Experts of a small language model.
Experts: 64 experts in each of 8 layers, 3 picks a token, a softmax router, a shared expert of 64 neurons.
Below are experts of layer 4 (counted from 0) of a mixture-of-experts language model. Rows are named router (the router's row for the expert), gate (a neuron's input weights, with its number), up (a neuron's input weights, with its number), down (a neuron's output weights, with its number) and show model dimensions 0-191. Each number is 128 + 24 x the weight over its row's rms, rounded and kept within 0 to 255. Numbers have three digits each.
Before each expert's rows: a language model's description of what the expert responds to; "comes before" lists some tokens at least twice as common just after its tokens as in all text. This comes from a sample of Wikipedia text that the model never trained on. Tokens count by the router's weight.

# expert 52
Reporting verbs after "it was". Verbs such as announced, reported, stated, after "it was" or "he", and census words like area and population.
comes before: " to", " that", " in", " of", " a", " was"
router:121092140117131184157145129153134159101136118136133153138132097147149154118061135137128078119133160104084084170147126138091140133152111102163103122166122125167142099118143128121120151108137140139149100128126142132126145143129172067133136155078111132139162156146111150131079103129107113103173135111162165136083090091145116135129141132176127151087121145125100083173152135149116145100155164108125111150096137098139103115125118145167152151101113127133111148150110163125139152157094139135154146134162130156136099093154159134154097121139144097177134105165127129144121162121102137125
gate1:126128139107082149174104160101145088130123133106166152163164133164130123118151137120121121152161082141095127132166136127092154159126109117143130114100171133143106145136147093095114141088135121134109093112143134135126119134131136080100154131120091091131124114111109161117135125120124113110160132159127133116131138100160101148149128075111131140102136083098064123141188110082153151119141134117110126112100108123093079131139113121142109133107149149131154142136142165152131151123148130164125109105186138088141150129102170160146156062136133136111086128149098129152092117157095152174
up1:097160147121105149178123153114133138100074124149189115099138111138104138119110129101142125142076130167122117132150140151109123125130109085137095108112144140124149135120161189155115131124126181136098109106177136103129108102164186084114154132087127110063136142129127136127127159111101094121153113137131128150108129103104084087109147104163134129094117135103121149126142176172118092107103127102151153106121125134130164127133141120152151172170124139177121137159145149122116120109128119092110088113125159102139148104110126104139124095141142113099106103101133098110127075146099143146
down1:112138148086166123159109153118158115108109135089151123151184119175073118107125166127095112122169130127157102134119112131090130136101131122151142131119120100136112124135139135136171161148087118145125142110135098143143097187128086081148139128177133130120138092116135130115130168121146134110112145141106093123106114094094104105132138117093099162133137071116128143137120153148127106105070112095124134130099148127105129111113118105143123138144128132144149078119123154124160109111118148093110176104126105121094117167105163141102174155143125141106066154113141088154102127109077105091
gate2:165092116169112149166158134130146160119148108098124132124098111179147131114079127113139165151099106100140122121095182087107136130107140137151147133168100095153134110123149108108118137091147145136180135115090168117114117107085103065151153127158120125157194106186121098120125141163134120135145126125133102126121140155110124124147145105134128107153131144126145109102138098140133127147108134111141128110115159128166102111140177151163180130145154097138147133161123190173124158115135122128145131129152121153128117108122128106149141111135108154145128116168122115176149146112189167148
up2:107110137140121122181152061144133118157131126086109171129168131111106133141167121109097126115121169105116115093125138131124142127160162131077119156131107137130154127107097183104136121095150122128101094155150118142134111088112127090148099113108081122114105113109107081084182106123145142110142126131156131159134126120096153121158116064121122154122152119112119146165180153129129139137151072099135124137159127123144111149115121111136139105165148099108101095100109138121121127118082146133164186144142139131138135107125102135138134127095173113197147155131149134125093147120145112101
down2:119115120171140125162117156150087138116137153146121063108162105129149135122066169156140132101148169143168154159110131136151107089101131126158136101181156155152127113127148111124105132124124119120158119126131132127140140177137052095118124151099130102115140136150098117128128110154083101086119108160140136092115084136160127112113106162120104097101135186114129132120123113116129125144099128111118150143160153119140103137096127167158150129128105109149132133154151094107130138139137154081159166149129138146142103115122153125091157136136146102078115192120141164167138131133167149133
gate3:118140138138110135112155120148115150110138110125109135122126091092158172101085125153143106112126132151126108173169123104140138144120132109140128103124089120075130118161139119119129137147169093140101114119093124164110127162114131105077158112103123106095120140130142105087116106072087118092086079141167151124096123126153158109096153118174158146120083086148109081124119141148158094132092133107133104144105128120164095138130096175139123120085143144118156154176122155131118156124141092124101166068140112087122114123112139166110130091123079122148130138155148138126129140143129130105
up3:130115120147149138157157139121155149159118105141146104109154127101128123118112146121119154133108149106141148138087111084173089144127118149121120133127155103143060133105161154114169119115140121117156136168123097113178137129167080161130104097144121129127161123148104103108136099189131123160157122117141090110132139122121086106109145138113167107116126115118111088118094099132113142135196121115145146141076143151116144126089130103138140115120159158139156129135138070128098155119162151111124125105089131183081117126106116099149158113134078125181123112169145108138150166144128166133
down3:140113149119119145125133099096137153119180122135124086099125159148183065116144102141171120095161140158119138123116080154159106136146108185139127132115155129136147105129119139122123199158118094140096136129138103087098159073138109114134077173153136164138120111114131133094140108137143116146113111120124124112107120138143147120110091150181122160079133089123136095099094100130122104104110121166156098078103170142097149128087144125147131119106121088103115092122141093123133130131087124152148104151088134143129155117105109127159143126124139104124102118098143116109095111129134104113
gate4:104130166122146165153121134104139094139136149131139130149121137116109123117117133129079125133120116128054130090130074148117114120130128112157116114159178099147127146137098107135116124076125095093108146083104138086151116119090152096109175124084122107116130127111130153112125128166103080108155123117151097127106130129137134120118170084172147161130098122124106138167156123149094140131118100121131084109097116117149116104136096176130102153123135154149110122117116198146135113138121127132102107118159146147130113049114148177114111115161124147119132081197117122144137131132140137131
up4:123149139114145166127158177134133124139139147167124139143162103109116156158097153115106121127142093155133140094107123152161107157131136137119159122169116112203103086128122125102139138114122139076144116122166128084142103135132158114120129122100120126104132128127093161154132105075169092126141137127121090123128163110120125186133089142132134126092118112127121124155161101116122112125162132058125180131119111159143118136140152154121172146167150156143120159119159127131128120165147154143149137034116140123097116143095141119120151137123141115085073133163102138128135147132132155140
down4:159102121176127149103139106144125128107112161174149157116116125108115165121091127119123165134152106084104105126143121091105119175142104114105168119102118129147158097142124175113149112134131148137169140105155104118127084117166096132095113101149145151138158113131134121075104148077125156135168131116102149141103173160116145140142172163111162138141129093100133124137134142129125112146123109111137151152103138115132169082111146137086104140124141110166084111135130143078174161116110200122147133124116149128122134111140134103112122099149109142131144089078151132105108087181124113136
gate5:099116108130176122122111147116165131076124155150156144168112125156119113073171147122123127095163109137128115123143096086126140131099135118152127124147108120147124124103129129116098125089137151116085123146132123156087149141090156157127100134175103143112156145139102124113140096116089148199155113100154153127154133108136099142165139137134111115072134129116141055127129094155146149117122131128109153126093081149146104146151147173147131102143153114090081077147114176103129135114162140128104100125123125103102097131185153125156129139169102101125114118097130118135128154131150115127
up5:127100130169144126115146078128165138096127143112130116129128145123081105105073129123124128115082134165137093108088140124152142140171117159135140160109130126079131127099149147080120148097127168124190120141129147148132134130146089108127102132126189116094117151125151117089095134142106140183123081122148119126124159139122133181155173099133146151157120144114104111133148114128154150152139117132095158157140137128122127152108125128146083117128132130092093153148132136124155137132134134164100154099149161155145152106137128129088153164167110128135147150144179096161091121142166113071
down5:135136138160139125109098134105150101144165113114128097128100137097160160137156122120138136084160115125144072152127152140130103143107128126151140131139100131158127155142147143090119101102126136120111160117137147138148133127116083118144081137129134172148145138141126108111134117146151112179107095150091119151159147150108120113145116117126108100131129162084148160134112098131091141129139139197112152147082130126149195144170157121106143112134129148108145088129158117110093088113148140171144130148151174088193128108103141095115112172149136168126125141116174091137124090185117112117
gate6:141121085126146153161136151140136133105110125148159138136146160132109123123087126153119132169112132128100114141104098138156117144098118154169077149156085118166140129148131133117090150116120093123086171095148117096074111153143148132104149162100096061122151129080106127135176108134096106152172109101147166081142148118163144144130117100169139107126121129115095115127108113100104153147130121093112184085084104128151105127111169134136132136141142121132126130139108131108156140120091127162121101164165112166152153183100159125112116122111141128119137137132167089153146118105142115129
up6:146110162144082112102091103085143124145168097125138078153131145129137145159154098092120131115100149086102124098114136082147145120159130112110157141163124125148077115124123155095139098166136130114116129155132142147101117123129154182099133134120145115199093142144125104102137131076127126127167129144145138154089100108158151097146129096121135110133158137103172152122118120072089127097122078101118147129143155152142067108144138150152143136124175097133150135105141133135124125106118114161107133140116131119128105143153124137127129157078103156138123119118160147092084116093097164118
down6:178140172108111135114119134110153110120149111132133114124132099138158124123161139108058150136168140133137125109096128061122151144123092148102117134119162103143131115146127111129140114155137159081098091176111116111090134112103110136127097118174129129088114121177107142110150154089132079165118109137121098134132128109105105152139100103136169109103136092133147105168135127120174110132145161148160159127198125145166117137124100131121154144119154139132131126105139135157143109170096112127093085137124118144120141137150123117110076169112140097133197110132120098146133171118116157127
gate7:063130160103157144148104105107109139148118105148114158122103119120139127143095119154110130175145145154113094136126110134100148162160128140121138143119129085169162121153119080091064174158121124147112116148111173136126132145134088123156126123096110130085117132135142117117137096115153147082154144121136167140109118102091076154131117102102127157117122138128129070155137111099165124120138127121121117147098104119070144172101141138127141157125150145153122164181149167137130137162073094144125137119152146108123111113106134119146102144144113123160071104145097123149128139093100137095
up7:105114112108114115115123161148137154131127145114155167165115147131086146137124131143169121148081102180092167113078106102112076124096173111131133134148137142151131117128106134112162164098112099156146147118137124124106143127092132086088179131102120107097115125126128139114134160158139149083142117137139093101124121072149132087110110142106100141091094134081099118115126150129150150167117103151140119099079109111133091122137141179126140135153145170115142155131166145095129155107137115107112149121184138120115098159146147128092149114120112110136067132127143147104141150121173111141
down7:146100152158092091104131152156127130107157097092096133083125145112189161109123137120108148122149163104157136079115147146136110124158102119154084166116136134100120130141159171121145065113157127141160149155115124142102157112152138146116132152120112132143151124147143103130112130148129060103155135140170097105163165116088122097153127120151137134110126139127095126139140133135114118114065113161133141106124106118171132095077100122176131116111182099134139165133146109158145130111107109133142100095080123107117114168114124128180130124122128124114157137149101151145112077126141135150

# expert 45
Preposition of. The preposition of and other linking words after a noun, especially in building and place descriptions, such as Arch of, built of, from, with.
comes before: " the", " a", " his", "8", " its", " this"
router:142099128109150138119119104116147163090134117148103145163117116160136158106088110166141092128117124124110123128133167130112155117159115094153120131165101122122165077076170124136075145132123170140123105115136189106138154157107151097113104153108085115125165155157093149111104106158112089133164146110129169138082087110160126143137144135164144165101103136110107126148171142157122146086156153103151099127107149102137113146142153142172150130115096129159135161131116164125107167151101149143141123120145118136143089140119141113155104112104134092141126115161126111149101173150090136143
gate2:162121112094086145104172090109179118101145103139102126119157112114146143135096100166130106084129126133098114136140126148128118125108125114118152083142136089129177126171137134147123118104120160133124181133113152119091098112099112091184118118129092134156115123082109104131098131171126122107113130102120106133164122169129138113162150129156201142145149133129105136134127137128122152137141136129156138105150164125152113088117103096124119142131126128140151131142120150110088125142136087158151113113181082100131092098166146102108100067140107121131122092152146152158099120134113139190
up2:095147149144124130143129131096165082150131103165136156143155104104105136102080115141119129100094103085127132144130118142131120083105122126126135144153113125129146120148105106123115184126152088092130139119096178138131125102103097080100120161134129115113112129076143139082168130163130132153158124154159107152124139170102111086089084104144097123099102132132144095109108174185135163126145096089136068133134120087112122136118106141127102135143120170147120091165127116154104084133143134151101136139138140149162160129148116112143117122129156169123130072128106172117131133130115122112
down2:119104148138114147157141153114137176131061170098100128137080133110118167114149154125156101131123105152139127132103137130128136123127150123113166128104148125129182095122112154090151123143143099134131103172121136163122149159112143129151102080112178131170144136136122162113151103144143119129097140116116127120059112196139127129136121105115175109081116143113126135153122102108098139141120118135144145148126098156154114123090079122110121170140078151128132097137156117153131143135128180177157156105126132139141136136157131176102110138160146126131101099104157142091088158137150122091
gate3:120130112107099116102099142132127143132136124152106171146156102110116142160086077177152090092108122113116114107094076153144125129151140115115145148121151103132176127123126094126117130146112132145145124125115167176143186161113148142106147147151160157150106148162115113148082106158124105097103107164121136151128089118147104133163123117088152130115129103132067149122161126131115108094137131122159141130112145161166146125146120140119148092095142154206130116133121171167170126132101070151127099156124101127126127139148139130106104149121157085102101136132132124113147150135105162098
up3:109151113138146146130168126096131112166160075114130132144108116129143107072074098130103130101102126068137100113109143117098072133131111115123092117122124128149124163129090077161104154158118131111150132107082102129137132150144149089141069154106137117106086149093119112087098150105110145139098135128171107115095108123134137158132128123145134148133111115167117136099114151143131097096138106134113164108086151130099127112135135120128116111143112134137175114108069141190169152134100110125132143158131133165160155105140139118121125146179166158109110107133124142095132091134153109132
down3:130075135115147160118109139163165132135127131122138113151142144121090115117134131118105117137141149105118121125148148124073153120132167133145158125137191119096138100163130133116153101099064099117128172150128113142122150152149100154119107129114109113128141165104105132203150161141133176133123151078111104111135126124111098110125128174094150153184107134079150082135130123110128128163178140120132130192158068129129177148149112147157095139140104150108139135115128130109098119094136092127124116110105094154120116102107175146107151137148120114138086130132138116099125139116114099118
gate4:112163098084145138131095159124145120153146157144124164155153125138143132120140124137144087080101138119105163129151160149103141150109122130129135152150152143120118101169113122118113184109101113148146099137103140136126143147158122100108096142125157175128110125163095090102130154182064177136142154126115129142143119116148120156178148130137127141100123130133099157169145133104128124095133171134137141099084160044132157114116122146128091124104086123151097152137141151119116149156096131179120164151129119114139105124115135130140124144144106099122100103120152118121154154095132152058
up4:144112153119158136114091126150152183133161139075114133106118097144121159131146112123151138159130129127121116124127106069130134142126132133118128148135082122132071160127130155104177111148082114139123161121109131139137137124130104115156174116165174125147108155111132143123141111118122134128087102126121112127110125095128167102110157140175131134158120167059160145107134081123165130124141092103069157122128101152119057133140107102136119140095150107144152109091138129060100122143107152146107134127099129126137082145112127134127099082136109147176110130094141115130142125165118119098
down4:106130147144089136106112124102097133126091137114132168145145146141142139142122112175137102138126130119104118141115130198101103120128138174127118104139102118106174150104144131169129136113105075143077109135094177134136135151122105158112127127125103156144149118179103119144178106103127150154108084152147122119150145153097115143172133161132165137162140109140120097079105150116134101146081139105118149119135105114175125131120143099163176111168123136162098120133146103154136101179115096142141147163106102110114164102074100087100100169140130162153127138146132128130142145131131118133
gate5:114118105122159121174114139090120129104135144096147148128134105133128145103093110152115135107144112143093094140104161133149142123123136129144089139116101108122132092086106156127116104138121082133106095104199133126164157146146140146122141143128137142126176163138083142190136130152153136141119129145097146083147081115115097145108113138155122113118071176116112113139133136167162122163138121083153174133104111102163142118122095169142145112088133133124163118124125140116091163150143115093139117124146150107139093155135140107170138128102169145116169142137149122147172178073147108138
up5:094114088141135153148083119152113148114135118128136112103132167100096111052098129097124100138154105102133146114080147123124151088106108142132117111118106082113138132114139198122083109124114128121163135075133175113121133116120132137140141091153138097146091135143148090137175138141143152141172161131123156104094156185144088113145102152105152128136159154152143129141112124119111107126140172100114100107154145184133095133135100071112116143142115116154141140112129122104126113182107134155130117167106162122101135082151109104151138135157128147133138143145117132116155090153133116118
down5:128109123139117089128087129139112123089137094105102125119128093149118158078192124116090166137114152064123094120119092162105106138154151122127127143141102142140127134122132159124131099128101132145101127145142113137117149128158123146128133125112162140081152136121122148156113150139152142116195083134188132130147108083132085126132157137120121126083137130135128097105127105141166131176114108137154124107090137122105109156123150099095143137129109148113139123141114149152154122177156142136132104147119155151137102116142139107124108070130098109137135092127139096197069134092093082092
gate6:123147138161164130139167126112116164090110130138140101130096129117116154147123125157150104116113092186122152161131147124119123130135132148113116136133147164122121097133132074135149103153118095118149116121137163162143149126102156132125118129173134092138116109136151123132096104113139080205129098115118158113114106141136212160164140115155119177127131094110150129135143155099087132176113118121160110133075162132131121111172123171143179120106088116133124166121131161149110127106116148129098147131167104143115123143125146119113081154128127099121173087149104142149120123150130168158
up6:094123151175087117093145113145091127093116122155133148153120154077099137113142132117149092109124166156104132114083123105142133101097120154110111094122107105108128119119132182129121131112139120101133125092155122073129113153120097082138105115120131088170147096136104146149054106133123150088125185143115120119158132134108095162126163101143111153131091169119112141106155137147112111125108127127124076126152145141156099127106126116117078137111130138112116130146111161127182088122116155121168150141127102097117116144098119123109127113105191162109140167134146110115146149144133123081
down6:090138129148144087138144113128132124157074173096142117111132126099143135102148135096108082136143136131111110137131155125122135110131103209122156146142156146143088113116111105174152166146122127118095134163103115160135141149103126153137118150127136110166109109101134130081142107123139116152159119156130150122107119144122154095157117141116133095135130116156166135171126130129132128116166138156091136102083152118144144102162112130081117160146119111115134131149123101199103138125102122152136178160101148098119178111090095120132084149124139163182126144093171108110111162172121134147
gate7:104132159112176123101082115172110109127170156140096130149136137114142107133150181119126135180124070153128102116157172152135164105133138133152142113124135104127139133166111171110087112130123081146156111077064143131156134142138150140086123108117132107143123143115151158112109082147136102140130129130128178128094086133141161120159073111133140134129136134130147165147127103091090110129129165113137052113091119123159110138145162123142119111142117127149167086167133174099121143151114113122151130117140177112132125139120125123122107102093088112137112142154120116109144103126119115118
up7:162131104093123144115163112131122180164091137106093190138108134118146112154164136111129083094105163124155129143178147152116166167125136129153101100151109105137143120161122120116167144106159144116121165150152116119101113052070124132129132128160105150158133133111161149129123114125132094141175145115077127092137170169131160132097175141085123124140127143155110153125123126126124115119111137108124127116135133163127130099120135121144122147129174172108127098087146127076100135129170112137102089152137107097115133126139114106151112101085157126114152147128156112114089108137106146115
down7:108159065136143122150132160165152154115122129141124122140123145193087153134149107123085108124093112127104141086150105173127163125129100112116145173127113143154104108112165132155118138080100139158096100110138122106114135099117153099132142132137134108131110088128144103140136134151115158098144080129143121120130149124132128125138148140127146134108131163146113088129136123110151120102154119151109137097098154131093123163130121145136145133123096167146089124058137110164097184120169135123097147125225109125106092133151151073130136127121140149097125120166122100129129117144118175138
gate8:115148144098151131101094109115119142145125129136165131074117177119179133126120155141106107137120124107135134131156153108132124100110120109128119087152081138122159075124157123160102119121131159092152091091103164094121148160141164152124177154140097136130094136118148133088171138174135122123133173121132141123128110147160134095138110151142165126139162138147119165142153105152141096061131097108116143099108151100160080119146182125133127151117150117130107091135139116131112149128123091158161112146104135151184095129138115110111097111121179106147114163121120114100100152164138146108
up8:108124139174085141147129109115168153148097130125110150093136122121139126096151164124107113151137135124148123113094159105079080121116141130143114136138095118142092148073098150084114132074152104087164168127125099100127102113125133068131151153114113072139122126128142138127145099134138136129163146125128150125123116115124111159130117128142138114098166095118140102147130148129146099141170106131150073097144114140145121140081177166135097106159084147086111074109129129146110165093128182152150116128149151103145125115149135129076113097132133090121152129143120121089144139114166130150
down8:088125144138116111157150131122108111156096126130144137141154110115149160116086123127103136181114165166104112127120141088142187161142112169148164117130117146151086145088124087162164137099089156157138128135160147150121142118131092187131106142163109130132126132146115163170141110131117123127160098103136144165111129149167139115135112161121111106070136148131120136119124124142120123069098131141141139125152127121100138137166061124229119151123131153136112148123097079131153134115135108132138137103122111119118102119162155075132158096140133121120154114123121128146134155156139110121

# expert 37
Abstract nouns, role titles. Abstract or role nouns heading noun phrases after The or a period: advantage, research, design, coach, Director, However.
comes before: " of", "s", ",", " was", " is", " in"
router:151101119114152158162114116117158144115143104150109171161129107175149161101128114150100111122103135144100107148143141127108151123172105097140113109161100122143151076128193112100105149131109151131148131100124167111091142186096141052099111140092132092105138164149079144113110096149105113105148144111132144121094113122142142130131140136148141153094127125118116138149152138145108133085163135109136094134126162092116102110116121118164142135199117154123136110139091182140143149145107167129133139127147090143159110102144173106162103127132121122152152135160121110134108165138138104130
gate1:184108118099101144131108191129136136103150087160108136170146133168123120115114116148114141167178094129119103144117106124110156135131116111176145113131110125089135106157159144143073131131106147147131128134125143132110150156099134148186184130131122119122126135118135135103124135120134117150144172088132136167083100122108151129138101140132151132127152118130100158128160136141138149120151145130102128085140139130151107140167162170119136107139124157162128132108155120116087120123131142160123090163110094096144146139157119112158050148103153126173156187167092096127087143125147112127
up1:096162143124136111124176113106132164120086102106144141160142134129045147133111120106154119134090117138146148136082107109112129101066157081107148099128127159118146132126130170139123116141126148157101136120079115113129140143139141183087124130129133128156129109151131156100139175096142140159147135162126084097133137142097100111071123123147105114136125132129143135143117140136077105131140151120123145118086148109160087095150155126134111099189120152092145132124100107189131129141095123115103149166158122118120115120120145093112116143144137116115136130129117123114197090124154167142
down1:125132114119095112138150135140166144105109152131115081113118131120107092114130116167160151146121165132195113102102138154153162174076140094093103138104134153098096155169154092118145120119100123125092172124177127124137121142099141128131148124125160122123135143107128140117174112091124107092132155122120131084101127132107162088155153112128153110149151123167083122103099123136146160167136128119147128088185102058144140122132162087114095132108127141110131150110139160115126111138144095103111114159106125128126136117095159173144183160148134145150153145118140112132102125132150095121
gate2:142119134110202142093069138141167164133147095119136131124106142113166167121128090124119137114098132140121133162129158141102131125166106154129144147137123127110134107113113110105113155127143108149119155163127155144136135129087147159204111167171119122100095150107133141156110182155127124087114104101086145149132152073111166147108157114178160134110140125171159144125121148140140139142131118121144126140113132126117133114106113119154147152120065127110113084141138137147104150182128181120154146131122098125150150158148129116163151117127098128108126096130105085135084154135117105094
up2:157127092138117135098134187094133145112105136116152109152117176151174109149125120161135130123084110089133139129174092119128101118176134136130114112114104119130162121174163089160105158190112108118115095121183120137193151062159148134129129122102128130135126144109129097142139143128177126136174123128116168123118114117132140155185120136151112128088113077152134144102142145105150145143152145138111108148115106139131159100121145150121142152103120107136128143102137124088093111064127131148132127135124133140140145089139129148165149128117142137140134129102087101105105122187092134132
down2:140068121140133147147118083129104135133181150144089146064158168135159146108093140124129151168126141095128096088157107111138128174176144084113138107170100102100113110094154129085147122129107108116125118146104119153127147111135143149101132122160124152134105141179128129133099123172122133109147119146079185121136123143131174094095085158124107126133141130154168143130126092162111127102124121126178132180111150122138142126189123148116153128149144128112157132103095118148121130156113142089140119100137108162105107114156109122146150147109144122135119117149120142119092143082123160111
gate3:162131104086125148115133151065127122093129117146132148116128170145117161136127130152127127163106098105154160104157118143133127121114108142135072162135142131096133120155149080109129106128116135152136147084100128138108118104154134107094123138131114099131095129094125126115163133147102085124128141129153145085091124167108133096101140142091169155071138168138118098133137166092059133122087136127146132142135137123109158116100119132135101124132163138067098131088123143124096136116109104147115143149170114162165129115144120084096086087131124101120140129090159105166118145159089115098
up3:067103111122152117095161128156102081134144121135127122114131144136157134136120115095114122152137133167166113188112148146145145140146136114131112121122115116070111096062122154125122156147192133091149129144108115131130174097167158143129106113174120134078154117158139109148109136083111141142100093143112126135145156110145102096127155153116122108112127106130155075104140127069173092173119125114114129169173103144137153136145120129137148120140180105139120151155121147111130159161139132138155105134107164147123118142102113160123160173132151136153140168133156128114106122128091117126
down3:150132140126102135160102120123131158132120141161138107123143082109149169109174141112129129162143146134115097139101126116138102125149096158145136104148122096124142132135156122092180140117092098127085134138150130104150120154142159098110148095121123141142150125134160120152112120122123126116121070155145127118129123141127138138141129171156156141125101149094108107108123079120135092146150110142183120125089160092192132106150162157123077113113124152131143107086097131095149101142120098149172145153177126129175096153129164139163125117192125130164090131093164125132147072115126098107
gate4:132097122148109153151111080164116114134130138112123139163173174155152149124122099157122136134138105113129154123106170154161168091141071124099103141149131108142103136114100083126079135132110166141133115156089148143103143123155134122155163135081126093150102153096146112122111108160046145160102165102134140117125095162147119119133133145119156133133150156133132087126130113123119076096114098102126082167130139107128139118145121111121129117072124101105111142140118135102137131138127120148159110153133141154148129117088152113144088108093123150101140133143110137173076139117141168078
up4:180115100131113106125094121132129132116170144144113128126169143112108133084125157156131109127153127150158145106128104076149144156094131159144130165122064097148122152135144099116110110134134130146135132163127144146132138100170083100124110107138110106128103175128165143146100108126135157078152131123095136135066120126131111112172149142119127124139107133122132113119160120122129119187151124090131072136148101143095132106114075129131104106116128104113097147078158120110115110160113078129174097144109138120133157124080137148129084074121113117152138180108167111134132127124088118116
down4:093130113137132109155163147100087128122090121107191136130117120130122144114141127076123110103130171122098112138093122140139109123145163166163145073113157124148108106099117144137146115105122081141161160135153161126117138160162137136152156139115121143165131110102104146148122104113154103126149112145130126104111194145169123136092105170130112136077104105105174108143159131107156166115139168146159104138094131119176122143071129137136118114123138099131112117106108127175105121113105128132134123130141168048118113122128108157098152137098153110120130098104139114174100111117114103148
gate5:108125149113138123161139132110143134125093142110123119131108146124082161146137132189144167110188092138150079137116098078164129115168156144164136062120108094108132095111116096114148148136132169140190149125137116133126144063146175123111117132114087109106128133112123144149125088127143109102126095138128092098111145097140133117121135160168129116097126162156150138132148122191137113127148157117108101125136171158129132161149108140148136141151131157103127129175116106146126165090176081100136103098133157151094124107125131121130130100148119120124139145142119146163096142135105132106
up5:131118127133139146139187131142090115132147073129105122102155138113141093111091121129151123066144140168126137146144119133153108105128087120114165151090157130128113154145123096155116131157105155071074084165132134126134114153133112127081066137087103092110127104122100124116079200134153155122136152153153128193123112163106125160137086142116165149153083116079128125130116122136114135150129138134131159134148152155115125138118120123105109165146140135144121121137116096126129128113099157126122128114162177169116127135140150134102120115114167134085116104164129135096101128138109118116
down5:070119162164142128112134147133138123106114156123112114125152130153132100102114072133117155130120128100144091138106127112169155117158161162164150130106139160133136123089125133109112116118168119093072154098117110141080092163133133119183155122085142112151094134132100103128167116171138097136082132141114101122170143114128112118084126126156120128147121125100125116107144131129143114131102176148133090100125156157162115109157097111166177143166180141150138169157099138134123143157146141153133169079101100102111120125095124137138156161141125122150128135093133157097160159142113132133
gate6:101133135099122124154166166095138145152118121106129171116139107149132157148092094141152149120131100110103069125134123147132117113188125121153135141151128133106163107122100100150117173176079141150131113107097183136170148131100144126102123129123097126100139127126120100147117130156147141072114105091131125199127131095124093080136121145168135148092164148121127127163112147109150163090106124174153138159130144113111100122127156161116146124167115173134145129135106119127091156168132130112148107132142090109144116111147160095091101139121100083143137148154101120160129136117131144096
up6:099115145111097157082110129172169111153097122138095141132096175094141134095118100156186134088120100143148158110153100119154123105126118146101138105147130170158064141112103166130156111115134105173148105089156147137116144157165098134156134120133101110127135143150148090139128150171111102132125150133090097138139134132103134072182112155130111110079126151099118107086113148127107153123153149117109125118126103142143130172161161127125111141100155094163118142176160140135115121158120131102105118125106122145128119173136139123124163085098133120102116133153087139150138129107099144127
down6:138160114106138118130116099099169122096090107142152113126143099115118133140183159096096157136165156149143089154123127140101154136120067119108127152135119125108112167107128143142137137148111149100133151153127161156105124182172101116132122176087099152086132143152139149128142114143133133124166117115143108107108164176117129144097166155143132108146103169129115112114123113147127165072139138119155112135109121133117133109110117089130107169155149127111141145090158112090166070135184092113136091159148138164193120111126134133147115130117178140141133136092148124118104129118156134106
gate7:124126128117144120131144089139136109144167128153100172128084161160132158091125122134075099121098135073104078154136133169128081124131149102122163090153136135098133114110178153138103110131082137125116176087104157129135134144101146158088105133128108159128131129122097123086098074110180151107109127119116135115143134154129129101155143143139082117118119111128133091134188098164097128140145156091126142122132133129153123169104114119144098113163107121144127161107163080170146122134149144125137125122154083121118094158119132125157139166156165124150138132117149149129125174155116121109
up7:143127159147123150107129121137158100115169126148149191137147159167148117168147142135076109105087056120148145116148134172143129171128169130140146109119096129123118126102149090130115113095140098131089145156156137116152121096101085134150152169144146136161147154120134155166172103165124129126130149123114084120184085139126106089119143119130151138097153157152145131150098161156141118177112166129121110108117085154121122098107116092128122119140116117157141110125122117129159105156125115119127113130138160136143136127111129112146140146092194129116144114093162099132147184111135118151
down7:116106089112146119100089159120137128167141125128108120149085156063167150120141124138085116139141129143115146131122163131181176156138119133169121111166141102094092132126106126116168126125149151141121163159164087130156099128106121146183145130108141145121143105106154130107154116135147120132112148092107096147095107143146153140111139167143135110165130121136141099141110117126123132113122114118129155120166069161146163127130151115145098077103175076163121118138110124133115179111072123142124122158130162141131152148125146108124110155164154142094128085100138106096122091129128148179